Weights of a small mixture-of-experts language model, trained from scratch on English Wikipedia: 11 layers.
Below are experts of layer 2 (counted from 0) of a mixture-of-experts language model. Rows are named router (the router's row for the expert), up (a neuron's input weights, with its number), down (a neuron's output weights, with its number) and show model dimensions 64-127. Each number is 128 + 32 x the weight over its row's rms, rounded and kept within 0 to 255. Numbers have three digits each.
After each expert's rows: a language model's description of what the expert responds to; "comes before" lists some tokens at least twice as common just after its tokens as in all text. This comes from a sample of Wikipedia text that the model never trained on. Tokens count by the router's weight.

# expert 60
router:115113082141175143155078152123138197139109118148157099141138154136136145138139105078050148140148101189110146131091136136167170122101142097121099112112116158148076090172139134122135177150167167
up0:118135159122149105072186084142075094154084122133091141166078114130136147150088149168160116073168104073129125165134193138131125178126158161126148157134079071088175136112139127156166136140045118
down0:217105085124113040129152111165132181103080144151153194098101082150110159105153125148153195117052167104150186145166118120151125110094125172145149129126113098123146121099146161148118136154059146
up1:146167250123089135065134101087137109135110133150151144151111067133139107110066170148165154173110107098104115137160132141076096147107102122113093136162176135090138166111177081157083107199154109
down1:125125143169142120136090183101196152151150120134126158096097084118124170174150148115157097142077177098146143129054115085103164097168141088139216080166039122126083148094157114145141167063124108
It responds to: First digits of years or scores after an opening bracket, space or dash, such as (1891, plus the piece -final in quarter-final and semi-final.
comes before: "0", "9", " |", "8", "5", "6"

# expert 29
router:147143077142176091179132164099122168140136147112159142196127129162149095150106135084101132146127108173180140166166174124111140144105102141152140129118138130129057107121141112124083114177171156
up0:120156128130179102132107191136117151120144150094121117116057113126168115104186100141143121145121126115145154179116150175108087147126148119073140112112081065137143101100163119140086070088141155
down0:100100096081146139119156158121076157103115118118092157154105123153181116178126184131117141105169125188092182135098094123162142135095135096156142121103105121156116119100146143089061128104166078
up1:098105126121126100110115169124084111166135135094101133127082146139182095095165176145145059078165134121153155151133124148092132122115095126129157151163037129122149128192112133106148134126096138
down1:126141114131103107135138145104173187129105143168124117127160109171067184145128140079130032198100145098144086118124136151127103167172182094136142110090153102154197111136161111153122059119173081
It responds to: Number pieces in tables and dates, especially 2 and 0 in years and scores, plus stray letter pieces like h after quotes or inside names.
comes before: "0", "9", "–", "5", "4", ")"

# expert 6
router:160180158114172064099076125145141124100084161165107131094099111145136098069154121173122060120133105103186076083100118130132072134153136119159172113119150134068138114125081109129121136116145094
up0:121104137199079136120165137133104145148116111170131084116163116152088092133132123102145154121103138119118068120153074128133099156164119111130062121150152172131114117138090108117060134157137169
down0:126087149111137120140121171222126112132172148138138175151105129207076139117107134126185131167084159118101155087188115160115034110106122127095131141083171084158152165086103161109139121126121101
up1:104106069134135139142148098166105166119121164129153131137123130161153125127128115105132085099057149148129105151116169143140206115121096149086145140134106075121135179145176198114134103153095083
down1:181149083146162117099150115139154149148141138097135100189120056085177050147189132071062125123122151094063094182130142079127137122182166093095161096122150138106113104145118151110128087153188157
It responds to: Middle or final pieces of ordinary English words split after a short start, such as prem-ature, st-ead-ily, permiss-ible, team-mates.
comes before: ",", " and", " of", " in", "ing", "ed"

# expert 45
router:152090073098160127169152131117100129160142097152107113067126189144106140107107100084068127119127091171128120131113168119145117137124131078105136107171106134140071169110141123159124192112162136
up0:112149111155092122134158145169125121061117142120097141082198161138083079152129147144145148152072095077131066096120102171124115165141137103177184095173167145098116091055151109107114106174175158
down0:074107177122112087060120145135163162135120121149136158106075126136093149158156168111151127103136167128143155083175169084165132107067104182152116093092152140081077162105123110146109163137108177
up1:131180109182135102124124103157201124088103147138090124133145133072147098138154141109156145144104109131072096108140144119129072170114104111150176090200164124114073161090127058162112121138140135
down1:113095123117068142140124167119102101101136141192194099151090069146065174112168097126160144170169099108103130174059145170141145152139071135110109139135132160128127089146087149149030129091175087
It responds to: been after has, have, had; month names before day numbers, like January or August; digits inside numbers in tables.
comes before: " ", "9", " found", " reported", " used", " health"

# expert 58
router:087087125209125154167177154184106142116082119104166078134143156073120126132093113126203133145140177133104117120156104126178110133108134094090122121116115081150138181121148144102113133074088074
up0:133164128117090113164120140108138136131112172184097171102120101132135084059149134149109209110131102105149157154174105141083095073131123140122168143106138155110127100150117097122179088088138113
down0:107169123119101202137090190179179125150117167147180142095061084122106135114088139081108125168074128110170136157126168127139105076061113120114130139100195114137077173160148136104127068097123132
up1:097113207028091123087178110131129109109109167156177164096157116142145143121145164128129195121130110139144084139105091086149134166166175150130103125145203152112148076129120126098094137170142152
down1:093158110091138148146173130108112116158132154120092142090092129170105175106105158084119156116174171116121159114112195118132190161096109168111157145119146120070129176134048164092135088119073168
It responds to: The bare space before a year or number in dates, as in September 1945, Died: June 13, 2008, plus list-item dashes.
comes before: "1", "2", "3", "4", "6", "aged"

# expert 30
router:137096126149062147125144081161143235150118104121103092122161155095179126148116088095101104095154170162134112112107131099152161120182132104176127102113122146161130118141159143131124141054143104
up0:130139072044154094104168137105162070115095156146110109171153109129124100080155145153169166145113105128150089144099136155103164132140116130158150109151146102114176165133107141143142120127117117
down0:097089099099160068134118086141143098142143124107148139103108081155143154129124087173126140147114100114203138125201133154163112138079114067133098071118116159167095140120132154112145082163118140
up1:116150125138121123151165153101138124134106174141151172122129107130102116080045144145128122041131120078137086188179121133108110133117172138163156139096156117110137053119135133114130113159144139
down1:095138131144143111114137154077124166124130144108109134125102123169107113175110182138079155139099115125124116110065146088162206172154144113155102161191163093034196143192124139164090119148100201
It responds to: The space that opens a table cell after a pipe, before numbers in sports statistics, track times and dates, such as | 4.9, | 3:50.
comes before: "1", "2", "3", "0", "4", " |\n"

# expert 24
router:170073112106172138130131197180109153111152130121135102117054102106149127173090122113110172120144048185101074079144090112154134090153062132114197119130101157113087140116066174148104144128126085
up0:115142068164152107184118143120170088125167116164095124078109161138041081142131170123196140166149151111105092135106124101141142077165114133103097141094136111149180182094113137149120072111167109
down0:123119129105149124108161128147087057117113099185108116088151086173112125104178144118127121080154092159103115113157048148204118115158118157160159108111132173137099125101110234133163140139145104
up1:089074160137114124154149136098086162098136166196133167110123133159155113131149102136120121158088124118156150184094143209089112136092157152151119149162102113143124139141111151105057126153117136
down1:110059126114107163156123116146172084097113147216108177108044136179117061157105120135100087089202126123156127123102118152150170054099086122163106142129056149123147097113130127102144134129136125
It responds to: Sentence-ending periods, often before a paragraph break, and the sentence-opening word after them, such as It, He, Instead, Additionally.
comes before: "==", " The", "The", " He", "In", " In"

# expert 57
router:156184116186125156115139038165160189119028176106143163148112102081173095103097088131092159160138165113139157144150142122142175091115105063100112147118099144183153092124153119108183071119125161
up7:153108110102087130139122159131131108105097107183134139183072122123140163116111114153127172115095122088195129139123095179063135170156113155104090075131112147160107095111120025145164168104110169
down7:153109136099074141152146184094085147096145094221157138181104131118062108082097105139089193131120123230149117096167112107088137124111116149123174150143120158111147110098096112160112132090144147
up8:125116130133093094110097086183189128075146145134097162182056061130108142098098223107119088130200169144132203130144084124148155141117126127168115116148114140093186122092117118138123119113086189
down8:091108075095093114106121105108150127139143124190105094196097144145104154110130136178152146066164118205129079162077136072129129120165091114184150134143117088095181120099101144140110093120115087
It responds to: Title-closing = with line breaks in species and biography entries, line breaks, list dashes, and fragments in taxonomic lists.
comes before: "-", "American", "The", "born", "=", " Species"

# expert 50
router:127176112088132149168110106087133140136101151085136151164077188135169155127167074158127086074201150097187126166104088163113180118172118131096093151091154083120164089155129097089137101157105172
up0:084106076118129152119061098172109102142136084145073145124153140141094133143129004184128114108128161104081154155139061144142114115105142159105143104121161073210144124110139078182150128117103104
down0:087111127132152119107143084084093083146112090076130114128152138076105091158139183120143196211142107142160122055133090160093098143140111114157093183127055112162186138146095113119113112148130120
up1:092110152138098088140119074180121110131116122083090184113160151131073071174096152208184176141117138155154100123151072125080136147184142176151113173141099152102135097148084190120133052063149098
down1:088100074167100151139154089138128086102118171121132146079113132062151208117122056178153137080091125156149118162158141132171179185087142107156145147168159159121152087140143096152086152121129157
It responds to: Nouns naming a group or category, above all family in moth and beetle stubs, plus Order, genus, band, album, song, company.
comes before: " of", ":", ",", "\n", "'s", "."

# expert 37
router:120120094168144099138063117150159192159156127108165088149115157142136198124121127090057127070151137175176188139115145120118161112120096102123082096101125139165130074151165184100131143094167146
up0:142178167070141152131137115120130142084113167196124170154152117145089130110090123162154125136115115060108115185114113201090139148097106111061137134125079083090133144103146156081104143098125182
down0:151118151169040117156119175133109126119142163139149117124135141161083108118164172113150137084147078110115127167159103118087082167074129073171103158068165150111033118125069109174119100148144126
up1:161163062110100143102152158109089076099111120097109155120138068169059125144161107130165138155090138089073135097061108171139111128211141109120182147149117103129175162100115110097130044113133136
down1:099123097085118199178165181164126087118077110096110157121148109122067167112149119112106101136124202084089114114133119172149130096153154100104146180126113207161133132155105101133127148165127073
It responds to: Commas following a person's name or place name in lists and bios, as in Scarr, environmentalist or Bennettsville, South Carolina.
comes before: " ", " and", " who", " United", " U", " a"

# expert 53
router:170070184103115101121154129143128105164157108083090136074115116092172115098173186140106142167138129071147092096176111134161094135155109118069100128109113111129112123165113141162092090155120154
up0:122127176143039100134129056154177142153125116117150183099129184138166176148128127151136127124122127092183179137072118128125096068144180095169163168134141123136142068137071044151104115125098117
down0:153116099151101141161109093134125118136133097103187144151102129073096195163109130150090120163105126133111133123110156127114155153116130175075114120153144094202158117134119184135179105102128147
up1:076145110094196126126124156206163096149116165096146122161099100044203094103143149179098196140072084082153164103118148146095101136121164110146186057180154088113116149142089066134140051115116091
down1:067163139145058154161080136124167101078105085113152069140154101064093129113128156139139179120161099192171131070126134189119136164093127166143098176116120166160124069140104110090105132150112072
It responds to: Pipes in track-listing and squad tables, and abstract nouns or suffix pieces like section, process, act, service, conflicts, elections.
comes before: " ", " of", " Yes", " —", " for", " Nominated"

# expert 15
router:132099128175138081103080107140187132132121099176131152161098148089093125138109085138117143207102172145104102101141122173127180108097078171117140171111143134162115114179175144098160166155129087
up0:158149128120111132128111082102190118132152141191102118098150131114086114156108173127152166097153171116150188097119078087110111080080089138127097139169124158119134122127138103128128113118135182
down0:115103158144146172122106142094164125094174070172161156186117120110070116071143162110123145166143092081107122122135082118114096131098098172096169101142114101107138132144177157115127094121154103
up1:117131148055136080132166148064143130142096142099057116142087096118145168151143141114123141068152160123164199129123179100141100121131144138116129166091074161117159089101094120160178139081056145
down1:171146175112097074167087163177053146083109120187160181158162130149172142152155157145183182147091172151092146161107122188111116123068144139103152095096135162123091133124104086139096172122109174
It responds to: First digit 1 of years and table numbers, time modifiers mid, late, summer, and -f in twenty-four and non-families.
comes before: "9", "0", "8", "5", "2", "7"

# expert 23
router:165157139125117144110153138153079133182063111134152123088166137144179137158148078071141127094163195103094158144095112098094056100093131065090084162121144161164133148157163136144142151139112125
up0:185121146139123085112081097162160083108148111117151115095164182132114110147104112116134151157131139157115086119098167128171142135118145107153130078100167102078111123142083123117082069158108113
down0:096049153139210148097108128130147135069159174143143145126121114118115144093088135117126183142091093060141120133109115139128085094103100106101080156149096130158137155100117116135136146160143175
up1:153172166107106073105107155107102170115088164154097127152107109136140102117153087122198146130171141115176132166145095138109105106125107118146060084177085147098162105152178121145093118116110153
down1:123079092103160128099133110105118131094163141144117113173129138111129146128085136075107082186101095135106139118137145151173110113158087091136059145122152105207144119152113094111085137192108129
It responds to: Record in sports infoboxes and medal records, plus total, digits in stat tables and postal codes, and debut or age in athlete biographies.
comes before: " |", "–", ":", "\n", "8", " |\n"

# expert 34
router:161069113107083091168141187133174106127133103150120089083141070100102180086104171159139142183096138151140094074153122133127127115147117178117152181092121112167090187076045167103144097141067110
up0:118140148122151146108158151193069117081103141121167141117117125176129168181129145110131079130121149153153151107114137195104102093124092139138065183166099140088196109135102145162103156124100119
down0:141100134095141115131079182147204079149143114164188079110123114147115156126139101115141147121151110152064127113151096108137082111073109112147177169113120143185127116114059117082149141072080105
up1:126165133149142037126094124142127108063159172133106124131084098146142090203106115129137111073159116115105144147113150122099168134119192120090112151214100122152150125109148079115169068147087104
down1:109156132111106080138208112126121155079134126143089140134077132154097105063207142210096121110105150098089123198088064132107158125187080127160103128078178093079108119140098173137152079186116114
It responds to: Participles and nouns for making or releasing works or buildings, such as released, built, designed, based, film, episode.
comes before: " by", " in", " on", " to", " the", " of"

# expert 25
router:167111128101163140137128118098128179125110139139191097109186140197080083129117108152150124103132109133103166137077108119170079169126070150154131143147125146178173072087113149163163069122160148
up0:175084136117092120070155071113128115142135164146122164119138158118061103097188151183172128157085166128182082108123148113165109149128187142124143138184131088123164123126059152141056118068179126
down0:172134121154169122135133166149166091067111145110155124061136166144176118174128155167070158118077125112100083126121081161133106144094095083107163141129141126158115097155101098099153110141186160
up1:105158067129117069129092117171150179158125134088144127129108125155180101072171159052113161169129148094120174124150089124062123109183140122085179102151221103109104108103114088175087079067140117
down1:162153074155071091136168137137113070130072131092072102129058135109189108093135128090096142089121050115097158153082148158087175185160120139130115138119122209153066102196147144157121196121168212
It responds to: The preposition by after past participles (ordained by, owned by, conducted by), plus other prepositions and the ending ed.
comes before: " the", " a", ":", " his", " by", " her"

# expert 41
router:126142123137142103045095077107143197118188146124173079155131182149134128113112104164102084114123120150107153116104102154123140168106093152158111087094164101157099073153121155143161109180119141
up0:062089143177075094148150177136124120127116127084197128104160160122108101100204105112118124192057139162096085185113094103128094098145101167094129138187138084110135153136105157146091169124078175
down0:172140109134066102155099143165117077139106118138136147170148103110180125060104104211122091149134168159149093156077111138142138102124153117073067121100070109175135140091170126076107161131120194
up1:166140124131109201090134145114171119082109143100170130181182106115146131099052185133119121137129166127126131140121130174078109138158136137122164101142152091140085120118149113174078116107180047
down1:065126089078116103145149159121121091131134168160093094146154124101077123163147120135130148143110107133131116135107125146131119147119183171075080077085116170095070110116147096112158141179140197
It responds to: Commas ending a clause or list item before and, but, which, especially after numbers in census counts, plus the is in advisory or requisite.
comes before: " and", " but", " which", " including", " with", " while"

# expert 19
router:063112152104125106130159128063130143125146146209114129108079078175090175133139171147125150150090143084127089146108106077066144084196100128132158155177126157065133166101107110191122079157155171
up0:180138165097122126091084108106113116130159063132123105127111130145117128150134120229142133147114189164095097112120138108081130146138108148101130137168135135079104136152088109140111164130111076
down0:151119177113148144116149115150100110090126119157166090174114149065128134158102123145128152183090153193160076082138127202130099089104092177110112120167184094104144119123139170131155120152138114
up1:162093112162091135162092171117161144175093200156129123117141092125136137129083100082126141168156106059095161124153142145180122079141105095139105188128158151074150138077156107113132131143157147
down1:173107116136118114160082165142138104170075114140148153111103091127153142132115080142111132087094089212144167148136117047028171126162146136122151141096065145072092140147122134140120158107079137
It responds to: Heading and infobox words about releases and production, such as Release history, Production, Track listing, Records, and Voivodeship.
comes before: ":", "\n", "==\n", ",", " of", " ==\n"

# expert 35
router:074135129170146106075139103090154135145111151181113114159152116090144130147084067143110123158120144099070117197105175114139139067134139082122150173078103108095127134143147188114142170106123147
up0:183123128114103123174147119153127079091061127077132147102130135140075077135182138157171050074125076117148181097170131135079123091174145125136071109171151120105139146091124147123153092137181124
down0:135183114130134116182116163163129133090077125150118067200170205106105117109128072184116112150058115097126093134139137115156110170092143149120142106113144104128062133118129104099163113205129151
up1:158153123106074158179079115064152098105153131127090166045146143097198125080151136152169147128120088139115168129109097093090123118130146123145142120163155144141153117113116096105144142093137100
down1:131130127122137096182140104094124144169126077137102131117114099140140120106148110149080151130128134088084147133118182161127107120083144134167076133139145107121114160126122145105132163153095236
It responds to: Opening pieces of longer words or names after a preposition or article, such as ir-regular, meas-uring, estim-ates, and name initials like L, Kar, Sar.
comes before: "1", "2", "regular", " Clade", " Kingdom", "rig"

# expert 44
router:136122123152122148058165117147174060180169132124123098136147053166136130108102156081139123137109172116116050088092119143108123105128144106104203121081111159148175147130143132081080139095064145
up7:113148175139154091132131138121112169123186155068121173137103169134126146127118109151123027115144147120127220180200125105135128164101114093148172158166093081085046097125126100152168094113086121
down7:161133217105130176130106131158091072141130136141143168099053112047156128140182141114094162078130130171115183189146172163117136112093082137137172177128080093132073096172130089169085142142114164
up8:146061105119186161156095164085128145173138123067124125074134135155103108108150083116127078143083177165173146119146159119104113109109136115129151116210132140071156090172135106196108152169101069
down8:111121158095130128093120070124147114174158179076102108118114183134079128160164150078154082147103147161129102181081120121087154093096123094143167116117132155093130121156113127169172130116100119
It responds to: Line breaks and hyphen bullets opening infobox fields, like Kingdom:, Genre:, plus next-arrows in chronology navigation and verb stems like improve, enh.
comes before: "-", "=", " •", " Country", " Born", "|"

# expert 21
router:146167161133147154099156155085149144094198068111163098130095060109183090125108130154103093170083120135104147120157100116117172173152101118152177102114128112178147154083052110121138157174123049
up0:082159080224157108110067126143115085096096127107082110146128170132111095117169128104144134096121155094109137108126142081159106148141097102073075189106161148118128161157104165145150095121129153
down0:110164133129115094102133078113114157190156148060106152124130126120119067056058117106133132158068181096120186104114112151128146154114131145137122167131167076070112138156193089120123086139136120
up1:131173138088098107134180123168163141094116136129110140127138102175179122101066175139139142076128119094116111189118133108137156146100128141175093073115031124121137167149132154109156139107122129
down1:102116218117110148131079135159134135114056121125102094088147145139075149162177124116109117123160153083168088123107141150077133149147132134147158109087099153154106147141141131062139124160137171
It responds to: Inner word pieces like ens, enn, ell, ene, x, as in opens, millennium, Owens, plus digits 2, 3, 5 in years and amounts.
comes before: "0", ",", "ium", "ess", " (", "%"

# expert 36
router:064116096153152157126115167100104123076169129103122080110164117205159111186146088078118123173128111162150089097111134089166185114100089068162187135101139125151067082134140161091156122099167165
up0:149170174175111092116123102143083149132093116143225110190113152153138127098150135111125115151086113145112187173141062129104080136187170172111113103119163133128127129113113101115105120088080150
down0:152118149120137095146198124139108147125115118093135082216163146115082138068123173179135091122108132096092111137086087065138157112127125119172133159092101106091103100191128101176094085184147207
up1:143111109085127122104133156184112114167130136156107142175116100146151152125061191124067065114127181146094203130142144143117070072086173180066163111083212073141131113139097106145104096174132113
down1:122170098139112155181093115154161157133134162143168148162106129104132072044172130126133160128112174208151125108181160108111156118097181113120178096122072065125135124119111095092104154111157110
It responds to: Narrative auxiliaries and pronoun subjects such as was, had, were, he, they, would, became, including census lines like "29.6% had children".
comes before: " was", " been", " a", " not", " also", " had"

# expert 32
router:165137194142129111119067046111112157129117145108157151064108108122148106155166124121174117087103081141155169190131107121081110176172124194122114098174142111081090142122090108182164109092111160
up7:159135126206136128116130098173127110117129149116168131168150173051126148135163157115117163117108139091140070188117061076143106105149110134144097151114141137122110143147124147165117203144107150
down7:071082065135108095142056126115145151153109112144163195138097142166133097179181139126129159192114120084070123145140078148113124173092138141157110116098180183141210072156140110126098156105201122
up8:135089155099106165125152146144165097140069159231083112132165087123138166059082146091145160189134146141182120156129137163158120166082120178110079116110129120094134149147087163180101168160088102
down8:115126115128156083128130156108125202142112123197170079076127121107115167132141127066153087178147151119193139126101092112117143156149094164088145079075117166065111140124082153127131182143169096
It responds to: Last piece of split words, mostly foreign proper names and table rows, such as s, als in totals, ans, ers, ars.
comes before: " |", ",", " (", "\n", "a", "i"

# expert 16
router:132163140140181095083150197113163100129159096132150161158064124159129108126157190126131155083138136137094107155121112170100129083105171098103116098106139170149228166078160175066145069171154125
up0:121095104157121097131138130119186159157109153106107086157197118086089175065166090119137157161095110115147202112114109140129112169133117205117103153127140086183094157122125127129084128135111056
down0:074160156138167147170129099094136126179122099130158179150141139108135151055092085157133077101148175137150132114169197183076131102135096170108149197197093078108093116082100160122113126120116127
up1:132160093146093142059150162193074130095114110150160131134097123092091052142121170115187119135166149106122091104147122144171133147118118050160140159118136111157084098057131135156113091099186101
down1:134115138138100133122093155101127157109079071113142111125152086155131154186135112107088113100096103104124101101132147125090179132154088117107172114128120144164185106136102140113128154150161078
It responds to: Full stops, line breaks and closing parentheses ending sentences or list items, plus discourse words such as thus, states, unusually, respectively.
comes before: "==", " The", "-", "===", "The", " In"

# expert 2
router:124101155033114089126157144085195147140152138109105109105113175102098120100084100126121151094126109193068112119205190066101130165147114120097117098080147147119110101142136109146133144130171130
up0:136180124186143167124116077179101112124080134126117145118132108172188150139150128114158144097122089097090125114120083137164172089144141130126116124136121133161166170100113124181105156106093107
down0:124135108180061142140145122130080140142095109113192100135168145131137103140163090143124127137147136118129153134121078159124165151170125165154103111045140146151101168069150070164084116119141134
up1:093126127117076144131140092137151146130154118142130114071146162177145181131101131107143165158093174132151084147178094122184120083183182108128118187119192140124133099135049063104122105141143100
down1:179117188155115106098132129114150128159108157168160130084143071094183126150128134109097087135092133110074153161103136168096129180131160159133130126171079082134146117096128111132138165123166163
It responds to: Colons ending a field label or year in infobox and list entries, such as Source:, Starring:, 1960:, plus question and exclamation marks.
comes before: " ", " \"", " The", " A", "3", "5"

# expert 49
router:131121125170128113091115152137105163085151193130181157183104150123095136206146150154184115186109170135155123080129118182169120104128114093132091106115093148136108193110141159124106143124152067
up7:125126149069106141074105126173143126118146155167129171154137143158108115117125204116181162162105177132179085139158128092110077173113139103082130137169125130072094131165161105132136129216155131
down7:136149072090135131178089153182131071113071109133141120117091178105193098131137163143099128185121107124109130125130155119135126116083116188095151098141127162175090153176105182135151112146167179
up8:156148153121109150133138117113143078105096123181077145133114125124065104155145087255148080104095099133139156078122144151158106105192157111128103135136152109086228185156098142061134067131110117
down8:135187108174094115123101133120103095104108161127093126190143096089103178158157118058087105087174145148128136082131144147105152230092193124136121067102138093170124087177088140111129131158132127
It responds to: Pipes, periods, and dashes in sports tables and stats, like batting .290, plus All in All-Big Ten.
comes before: " ", "|", "===", "5", "4", "3"

# expert 28
router:109084085103146143147114119083129137120136113131124157142087135198141157088163202108126155153107102092172104122170106149105082163172099118114084098176147112042162129122065071173146118067066112
up0:097125129105100129136176092087117102166107114125143120158173142081082161148136113128174173074174117157154124136076104070149191140126179154121068109147144079094145136121091198076124100139141076
down0:102049191157148100155091139114094157189116189118114153133085138113093180149117142139104125143154108092120083183092126050173129130080174143115082112169096130164129137126146143147127111141127130
up1:146099182100090192130164133106106144192074172182110101123117130089121152113109141111131087106104136154128119127115151125198092173181115190100132153129067106117101053121120146124074142177097106
down1:129089119108092151158192111096159135120047139198175107154124105112134161177098082131124074133162138087081159118116152074138094116099136071084160096124082114108116138106158188140066146121096096
It responds to: Nouns for people's roles, such as father, son, mother, politician, coach, and contest terms such as grand final, runners-up, Swing.
comes before: " |", "-up", " of", " (", "\n", "mother"

# expert 11
router:144115099133166145131157133087067166083171139129138147114137111123185126160095067096108083129145099149133096124178165155127102118116160082146117090068176165179116135144150144105147082075154134
up0:194122145132100139115118129102163083129110175162105096114090091106114115108119153134150156159163152104118166105157156110141110090120121134126106180119113107111098108127100048129151080152135127
down0:142196076156104122152145144118117137140070204170144104167147142156151063129075109165101091127086109132070114130115080096194110171112184132123127152161087132144128172139108096113160108144127117
up1:178171146107124100087129080161163149079104149137081209162138144138082134109140125189146136084122113119167172125064125128086162177149103176150151182157116098080103146109124113126161138180111155
down1:162069084102122184152146129086159172126133098104130115107088129145129165166141082172152058102168110094193120153082093127128141125157100097164156103139112124179123095074112107140116127176162195
It responds to: Semicolons ending items in author lists, credits and score lists, and the pipes, commas or line breaks between table or list entries.
comes before: " ", "-", " A", " •", " W", " x"

# expert 27
router:103089106174141152142138121111122090110120101190103083120141106109189124148120152172149123150126111140150123138100139130178104155079178118153178150124126123081047117138126181142150049054154150
up7:086088125133059130101173144102117149126090197126095123063192092135119092068121134149153156196077122164179136128120124144107155155125116104149127093168177120088144107171138143128104073147159082
down7:157083161139136109147157080180166121166125097109082113142118098121159114130149166123130186101128054150170133104117156118165189102123163140175119105092067103121135092163089150127105129125060129
up8:145133030158116110163158135108114121129112146070088138139171081148112076119178159167131152097075148183077090111134074160143124156110142163101131072179181079133154137162088143101077032164087107
down8:144126102116152099164101100184127186138144138106097156205110083129100118124141119094147163128118165168210129151124117133129190110068087110181136093088122165159078141070163156177047132154107136
It responds to: Discourse words after commas or sentence starts, such as however, while, such, including, although, also, that, he.
comes before: " as", " the", " he", " was", " it", " a"

# expert 62
router:105123132117077135091122134107147072126163143130095117115151090127087095070120165126132084168109096105113156131106096160113076181108129133181162128156111178109156196114079100110108098161106124
up7:206151081109121076080134123155087094086123124139083134170114135105135104102135091208125134113151159098101105168137188151222168136161105109144175075102109152138130123099129130113109131113152138
down7:142117198148123136180123120133093066137141102049145155072140170156149122153092132109118170114146098154117117098099139101101122111114102200142141094076139162182131149116084132126190147078131134
up8:193109168121083179088107112140151111085150131114120123113107118115166150092220132109129130126131089133074146146117181130079132060101104160157134121106126127166122108092158082106152133143113119
down8:122118139122131103133128119132172160144101136129101062157141115118165088151096119179115131122124169117151162155106111130124202041135122143128098123128108168164108130069119146177136160107128123
It responds to: Word-ending pieces completing nouns and verbs, often military or naval text, such as ment, ualties in casualties, ations, ately, ished, plus killed.
comes before: " of", " in", ",", " and", ".", " by"

# expert 10
router:057102141128096084106120131122168080176159148106134107137164119152145122161075066066104150148145137141135122111120161075048166120082093092093117145092096143132153128173099157088140106135173187
up0:156117119149066099169114081085119162071128130133088146135109124145101133091116134161116160207141120128144137128183074168102110098110151203170113159116125126090103181145097111142126105085111111
down0:078098140130088135070053089121113137142085046113117129130122115165115126129138118143128135098155156095145101104110144169091197141150123118095187101151154116123129119171120132155154129149103113
up1:122127118076110134178107148136099131048163171134110166092142120119137139100123138170161147135159109092106112132158113152172061086192119125154128158116148126132091111148129109118106093107144093
down1:145145094131122176213086109101147087053097130126077110144129126134168138135146099167080156117139163146085152086097048115152122144121196144097103116134148130157150173153146089078133172088138065
It responds to: Words after is or was in place descriptions, such as located, held, north, near, and the pieces dep and tra in depopulated, traction.
comes before: " a", " the", " in", " on", " of", " at"

# expert 1
router:125152106096163068150101120080137115107115154155126157118082132137146077090152176136164055164090122111146090101169099161072143167161132156173170048159124139148177148144108086089115114106113107
up0:105140110107129100146160122133150128162141110118136233158129105187061132188113169104140121078127104129088121117124157123104108076163069139165195113168143134157203082092128107149131106153120162
down0:114061097135114142172076150119163126124117097098167125119119083117118155138151111142085098167093096102174121174075152186141149158104151121141123110107176144147135132145125103106134166104105140
up1:171074122127079115143125127169065191162116134112145127156221171085116092117165131137160174174076147086138091159163127122091119123109120148143104111162150081151076126145158087117147168142129140
down1:162104143061125128122148115127125190175113137119109158080171117104111124145093159145126098118141124051115090149130105184164164158146098130119161157164131104114110158120144183077137134103120048
It responds to: Invisible marker after longitude in coordinates before the slash, e.g. °W﻿ /, plus mid-word endings of names like -ero, -ieu, -rought.
comes before: " /", " and", " (", "'s", "gr", "ed"

# expert 51
router:079093107175111082074143182132084156101203079144177085176157151145093105154131096104138115100158125178099096140122155197136060082153150149133084081135143173100086102092132122105133157071144167
up0:171091194115090105131144151139098149101100158103122153117106142122178114039106125153096227114127137120180144140178124064124101100158145152187125186125100090112137083069116125093140156171159106
down0:089213125127105122118094148081140154139133111125156078193100134132153171164116129134118124115149090144135140097181116115130117181137111146105096064129142107138077085080190000094160131143105137
up1:146197134117091114128049127163138102093153071139145131182146134136138118144097165203131143090136172118120142136153147096157113094112122175150151136160093109114128171088142124147151095117119153
down1:093147137149136121089129089103122157146129129072177121115136113150136083086156146175134125120063179156082127137151077108101154140162196139193123160171156057133110187064096140088174081124151150
It responds to: Spaces, commas and pipes in tables, and route or place names like Grand Prix, U.S. Route, Highway, Boulevard, D.
comes before: "1", "2", "3", " Prix", "4", "5"